{
  "d_model": 384,
  "d_expert": 96,
  "moe_layers": [0, 1, 2, 3, 4, 5, 6, 7, 8, 9],
  "router_score": "softmax",
  "head_dim": 128,
  "attn_scale": 0.0884,
  "beta1": 0.95,
  "schedule": "wsd",
  "final_lr_fraction": 0.0,
  "steps": 6531
}
Below are experts of layer 4 (counted from 0) of a mixture-of-experts language model. Rows are named router (the router's row for the expert), gate (a neuron's input weights, with its number), up (a neuron's input weights, with its number), down (a neuron's output weights, with its number) and show model dimensions 0-127. Each number is 128 + 32 x the weight over its row's rms, rounded and kept within 0 to 255.
After each expert's rows: a language model's description of what the expert responds to. This comes from a sample of Wikipedia text that the model never trained on.

# expert 30
router [ 92  98  91  91 112 141  56 120 117 160 170 134 123  83  96 146 119 152 122 154 120  96 140 142 151 105 119 111 114 143 110 179 130 171 181 111 163 144 140 168  90  83 153 117 113 133 119 122 129 182 125 153 248 127 114 117  84 148 100  77  86 122 143 154  76 117 106  85 174 142 216 101 128 163 147 118  87 157  80  97 172 145  81 167 171 186 132  92 142 109 112 137 136  85  58 170 121 105 148  90 169 125  95 147 122  99 157 120  79 189 104 128  84 156  94  78  78 110 164 159  67 138 159 185 104  58 121  92]
gate0 [161 142  54 130 128 107 152  65 121 150 125 103 127 169 105 107  63 103 156 133 195  94 167 113 116 126 154 119 109 126 177  99 163 130 121 115 148 113 130 130 103 124 137 139 132 123 160 135 155 109 131  78 200 134 146 132 103 157  33 130 179 108  84 125 108 133  83 101 100 130  87 120 133 187 120  81 126  73 115 118 116 183 129  97 144 148 137  74 198 144 105  86 171  84 104 138  83 154 143 172 131  90 106 159 179 145 142 114 151 109 122 124 144 122 161  95  91 108 154 170 139 152 111 136  96  88  97 130]
up0 [148 217  84 132 134 108 191  66 122 109  96 117 108 126 106 103  67 135 169 121 216 119 160 113 110 143 105 126  89 139 137 131 170 163 131  99 155 127 127 148  98 149 138 135 135 101 137 141 143  80 133 109 186 147 152 108 107 135  63 112 148 138  76 108 120 128  62  98  99 126  75 108 155 175 113 133 107  95 148 130  99 156 113  87 147 117 149  84 184 169 100  94 149  63  89 138  84 147 165 184 114 109 132 154 149 142 154 118 191  89 112 104 169 151 140 124 103  69 145 128 145 152 156 113 119  97  80 107]
down0 [117 108  91  81 139 124 205 142 127 109 111 130 122 129  75 123 132 123 126 113 171 113 118 107  92 116 145 123 154 177 102 115 125  64 176 116 120 162 122 140 164 161 164  71 117 132  98  69  66 120 130 109  98  95  76 122 100  91 181  58 109 137 116 134 155 164 117 110 146 112 154 149 105  92 124 164 179  97 135  81 146 135 171 137 116 127 139  93  89 143 115  36 196 161 114 108  75 176 159 150 108 143 153 102 148 140 127 116 163 129 127 151 149 108  76 117 159 117 120 104 147 201 167 129 130 109 101 155]
Pipe separators in election and sports tables, especially before party names, and sentence-initial The or This.

# expert 45
router [109  88 100 110 137 103 125  99  77 154 186 147  76 120 137  79 111 170 100 139 114 147 156 139 155 144  76 129 116 128 121 187 120 125 148 105 135 166 119 184 129 127 169  56  95 131  65 196 102 148 157 168 171 166 127 120 110  85  97 120 137 185 119 117  67 176  91 108 117 121 120 163 129 146 134 127  93 104 134  95 181 131 137 166 133 166  94 126 153 101 153  79 170  69  91 157  88  75  62 145 130 143 114 215 157  85 153 115 156 163 156 141 157 159  77  90 118 154  93 136  73 125 152 127 156  87 188 128]
gate0 [ 98 145 180 199 127 156 143 146 110  95 141 157 152 173 125  51 164 130 118 157 137 195  87 150 158 164 157 119 102 117 136 199  99 129 170 133 148 121 139 154  71  99 171 192 121 109 125 122 124  68 175 152 120 120 127 149 117 144 133 144 132 150 138 141  67 182 111 107 110 112  80 172 113 152  86 119 138 168 114  84 136 206 161 136 167 174 153 175 152 107 121 126 148 172 112 148 125  95  95 134 114 111 115 153 121 124 156 161 169 106  97 104  64 114 106 143 150  93 105 119 189 122 151 118 140 112  82 137]
up0 [158 121 140 115 138 124 108 100 135 148  76 160  84 124  82 140 117 177 142 120 127  75 132 134  99  89 122  98  97 130 120 139 120 163 105 173 145  88  97 156 143 118 170 186 114 112 113  91 119 159 162 156 125 129 176  64 160 117 125 122 141 128 133 130 142  26 169  77  61 110 138 176  91  84  99 182 114  97 117 136 169  87 125  93 152 182 163 114 156  82 155  58 123  55 149  98 103 144 181 167 127 149 133 122 181 104  92 132 100 176 123 150 111 156 138 110 161 108 110 108 145 113  90 155 137 161 174 104]
down0 [133 143 169 167 113 187 164 133 159 136  70 171 136 129  89 152 218 129  98 141 125  94 170 135 159 212  90 104 143 186 147  92 191 178 101  82 122  90  79 155 159  84 124 125 105 166 117 152 114  74 112 172 120 113 106 170 168 137 105 120 158 221 194 147 146 187 105 158 101 117 110 179 139 176  71 102 145 121 104 152 110 122 175 137  94 108 136 110 179 148 158 139 158 109 149 177 130 132 140 129 217 111 123 136  87 144 176 115  87 150 123  95  96  85 143 173 184  83 135 169 104  95 109  99 108  84  91  69]
Particles and nouns like out, off, up, him, her, point, top, half, usually followed by of, to, or punctuation.

# expert 5
router [110 141 100 118  46 103 116  63  80 128 171 145 105 101 136 121 127 134 117 153 131  96 134 167 131 106 122 118 101 152 151 136 113 117 130 104 132 158 164 119 134  91 209 111 113 115  99  68 111 130 120 161 168 179 122  98  89 151  90 138 102 138 190 150 119 124  86  90 149 151 140 154 111 143 171 138 128 122 125 126 128 103  66 150 146 126 104  98 153 108  94 109 177 103  83 155  79  60 104 140 164 111 101 149 168  93 119 191 141 147 182 136 157 150 116  93 131 162 150 171  62  98 131 163 162 117 206  57]
gate0 [167 125 128 155  74 124 185  87 125  59 124 101  69 139 177  52 153 112 109 153 139 149 172 180  64 102 173 114  88 123 135 162 173 173  80 154 127 169  97 133  82 153 125 147 108  82 156 137 113  89  90 129 156 148  63 173 163 118  93 145 101 146 141 178 146  84 165 117  67 187  54 159 177 168 162 108 123 121 166 110  66  83 173 147 119 135  74 157  87 189 154 127  95 178 138 116 114 129  88 147 154 126 151  77 116  90 135 130 171 166 104 133 135 117  59 150 129 108 158 124 104 143 130 164  76 112 134 141]
up0 [130 110 102 151  94 136 198 124 142  38 100 113  58 121 194  74 125 149 116 152 184 140 133 157  81  87 167 112 104 124 137 134 202 120 119 135 124 203  72  91 104 109 128 119  98 117 146 144 126  97  95 168 148 124  81 127 147 119 148 140 148 114 145 148 159  79 134 106  89 161  78 161 168 143 153 121 101 108 210 136 147  91 139 116 145 121  98 178  51 166 102 107  75 172  95 161 110 143  92 111 161 136 150 111 135  82  90 129 184 181  83  94 140 109 101 164 119  93 121 132  99 155 118 149 121 130  95 169]
down0 [104 183 115 135 152 177 150 144 137 159 112 115 154 139  90 185  72  85 124  79  88 123 156 101 118 105 106 164  52 149 130 121 165 139 122  95  94 116 110 139 165 138 104 151 119 100 133 123 137 156 128 178 139  90 130 126 138 106 117 110 102 123 115 106 175  83 115  38 123 145 110 100 126 102 142 119 146 110 168 157  88 142 137 120 180 134 121 110 133 128 162 154 126 128 155 125 163 155 149 132 155  70 150 182 118 100 145 131 157 119 113 145 139 121 127 115 148 168 137 120 129 144 106 124 150 107 108  66]
En dashes and hyphens joining numbers or names, such as scores, year ranges and pairs: Mexican–American, 3–2, 1-2 days.

# expert 27
router [ 84 124  84  96 118 117  88 121 137 168 166 136  99 103  70 166 166 103 142 165  74 123  92 115 156 102  94 150 152 163 120 147 158 145 150 131 147 141 148 130  89  75 154  68 101 102  99  60 107 182 116 109 163 140 134 114 111 187 119 135 113 124 147 125 105 122  94 101 135 149 128 151 105 134 131  75  84 179 140  99 150 122 100 178 158 152  63 100 138 121  86 111 104 110  77 174  96  89 119 105 162 105  83 201 134 107 166  87  58 176 117 116 109 138 119 157  76  91 148 163 108 128 168 158 140  63 187  65]
gate0 [136 129 121 143 134 195  88 125  90 152  99 112  82 116 171 141 131 180 122 106 104  85 157  92 105 139 113  12 117 128 140  97  91 174 165 142 131 134 160  68 130 147 143 133 136 152 106 152 128 135 158 105 114 154 138  96 109 148  66 114 102  91 100 151 126 123 154 111 157 179 123  89  81 132 120  94 164 159 119 113 172 113 102 132 123  84 112 200  93 137 117  81  78 115 108 159  99 124 161  79 122 118 107  97  68 144 142 158 107 133 130 132 117  42 118 130  48 151 131 125 155 123 132 142 114 151 144  81]
up0 [104 137 142 171 143  71 187 129 128  87 152  65 203 112 134 109 158 115 151 116 115 140  55 158 108 110 134 167  93 202 172 182 181 109  76  92 100 135 202 152 161 116 194 148  73 163 167 111 100 113 126 135 154 112 119 142 148  85 117 161 116 155 117 174  95 148 119 122 128 120 128 150 139 109 120 113  94  99  89 170 123 134 117 147 153 125  83  90 107 104 117 138 154 161 119 157 125  99 149 170 111 141 119  82 151 170  92  92 147 116 148 143 103 167  92 104 168  84 116  98 123 142 158  81 124 154 128 158]
down0 [ 93 120 157 127  69 128 137 111 128 146 152  81 139 123 147 144 156  90 171  95 131 158 142 159 146 145 112 154 118  94 122 154 188 110  75 155 151 110  59 149 149 104 132 138 177 142 108 103 100 145 134 113 100 139 146 132 167 142 135 154  23 140 127 151 102 128 117 153 156  51 120  71 155 108 133 115  97 113 153 151 132 189 146 175 191 118 137 159 140  98  91 163 110  93 152 175 123 127  84 141  69 129 144 140 117 143  97 133 131 148 166 152 181 171 148 137 149 151  86 162 138  66 156 119  95 132 106 171]
Frequent short words and table fillers such as a, it, and, also, pipes and spaces, plus nationality adjectives opening descriptions, such as American, Japanese, Italian.

# expert 19
router [114 105  76 130  85  89 120 138 147 148 165 105 111  94 135 152 157 116  74 141 140  95 140 154 136 107 101 127  92 117  99 205 145 109 126 102 119 133 113 128  38  29 166 118 162 118 117 122  83 156 159 150 182 151  79 111 110 149  83 111 130 137 155  82 137 121 116  96  97 136 146 154  97 151 167  83  77 160  65 123 109 122 100 177 177 132 120  74 155 119 102 138 115 102 103 141 104 136 130 101 130 106 111 180 136 119 233 144 128 120 170 154 106 141  93 122 141 134 148 156  86  98 147 128 163 110 151 118]
gate0 [152 141 157  85 133 113 112 115 141  67 133 115 122 100  72 115 119 133  73 203 133 160  79 159  76 146 150 177 117  99 146 125 113 119 137  89 112 150 140 122 126 162 106 173 131 157 108 135  79 128 106 144 127  33 130 110 112 123 103 121 143 193 122  94 107 154 120 129  88 167 141 153 171  91 107  78 131 110 117 105 142 194 149  96 110 136 103  87 112 101 107  89  63 157 144 103 101 110  65 127 109 160 106  65 123  89 120  92 115  92 202  82 146 166 179 131 107 130 133 131 154 174 156  91 101 147 103 148]
up0 [167 163 152 118 122 110 161 170 127 122 113 126 104 109  96 124 143 152  86 182 140 171  98 132 108  83 121 121 126 124 152 137  95  82 161 117 152 113 157 131  59 175 128 119 143 130  70 150 138  91 144 152 100  82 151  68 110 112 134 170 118 168 101 102 104 156  97 151 144 177 124 138 123  86  95  60 133 136 149  77 102 200 207 130 144 108 157 138 161  58 151 104 136  60 150 112 140 170 166 138 131 101 144 109 137  69 168 101 171 101 134 110 130 186 164 133 125 112  79  95 144 194 155 177 121 186 131 123]
down0 [135 154  94 122 142 142 133 101 101  63 102  64 113 212 155 164 126 131 132  75 131 129  82 144 145 188 100 141  97 124 144 116 139  68 114 164 161 193 112 153 161  62 164  57 111 145 182 115 121 141 106 148 135 110 116 126 182 123  85 139 192 129  84  86 153 158 158 173 167  86 141 115 166  76 131  91 139 181 145  70 137 112 149 146 159  79 119 181 145 144 150 165 117  85 133 105 176 165 177 145 159 107 146 139 141 142 126 157 146 150 102 123 106 121 116  78 151 122 116 146 121 144 161  82  97 134 130 166]
Object and reflexive pronouns and clause-linking words after verbs or prepositions, such as that, himself, who, because, how, him.

# expert 12
router [ 84 144 106  66  90 122 112 108  95 148 102 179 116 144  99 159 144 143 118 152  82 109 116 128 162 131 121 114  79 111 136 132 204 154 154  92 157 131 127 132 118 128 161  64 113 114  79  99  91 153  83 131 176 153  78 107 105 159  98  64 106  79 157 111  88 101  98  99 176 161 132 148 145 136 117 103 121 137 147 114 168 122  94 178 134 127  92 104 138  95  61 131 136 118  76 154  96  80 104 131 176  68  91 149 151 119 172 128  98 156 149 159 159 165 149 117 143 161 178 135  97 108 203 152 112 105 206  61]
gate0 [ 85 119 156 117  96 127 143 134 197  95 124 158 112 151 104 107 102 100  84 135 177 106  61 164 112 116  81 110 167 136 108  86 169 142 131 108  97 123  79 143 119 151 151  57 149 139 185 134  49 116 160 152 146 131 108 138 158 116  93 125 183 101 189  95 113  79 143  89 177  66 185 113 110 121 154 161 156 124 120 145 179 142 136 125  64 131  82 130  75 121 151 136 147 168 163 122 151  91 123 111 163 124  81 123 144  98 150 125  84  76 145  50 188 199  97 102 146 156 126 139 167 146 122 106 127 129 146 142]
up0 [123 124 135 122 135 174 104 121 138  53  91 184 131 148 129 142 125 122 102 135 170 158  69 113 116  95  79 161 123  93  98  97 110 103 105 117  95 143 120 173 101 177 115  71 161  89 169 144  50 134 148 206  71 153 120 128  96 163 130 110 123 136 194  44 108 123 131  96 201 113 177  84  64 157 177 123 135 189 117 153 100 146 125 140 117 137 131 160 142 112  72  82 166 189 112 103 166 112 170  82 152 133  79 109 186 121 189 174  92 142 186  64 168 106 170 113 122 157 166  97 144  90  72 163  67  99 143  72]
down0 [138  80 156  91 203  60 133 110 151  92 151 128 137 183 141 112 113 135 178 145 130  83  88 156 120 125 151 126 163 199 167 113  68 160 131 190 117 147 170 134 150 126 123 104 121 158 173 171 127 144 139 102 177 139 107 115 166 177 121 157 140 167 125 104 123  84 133 174 135  81 105 125 169 160 124 129 137 151 146 139 111  81 189 167 116 100 129 121  71 154 142  90  98 133 158 160 129 109 137 112 184 152 116 168 133 187 182  77  98 155 124  89 129  73 139 115 126 121 171  81 139 109 141  74 129 159 130  88]
Bare space tokens before years or numbers in tables and LaTeX, plus articles a/an and first names like John, Kevin.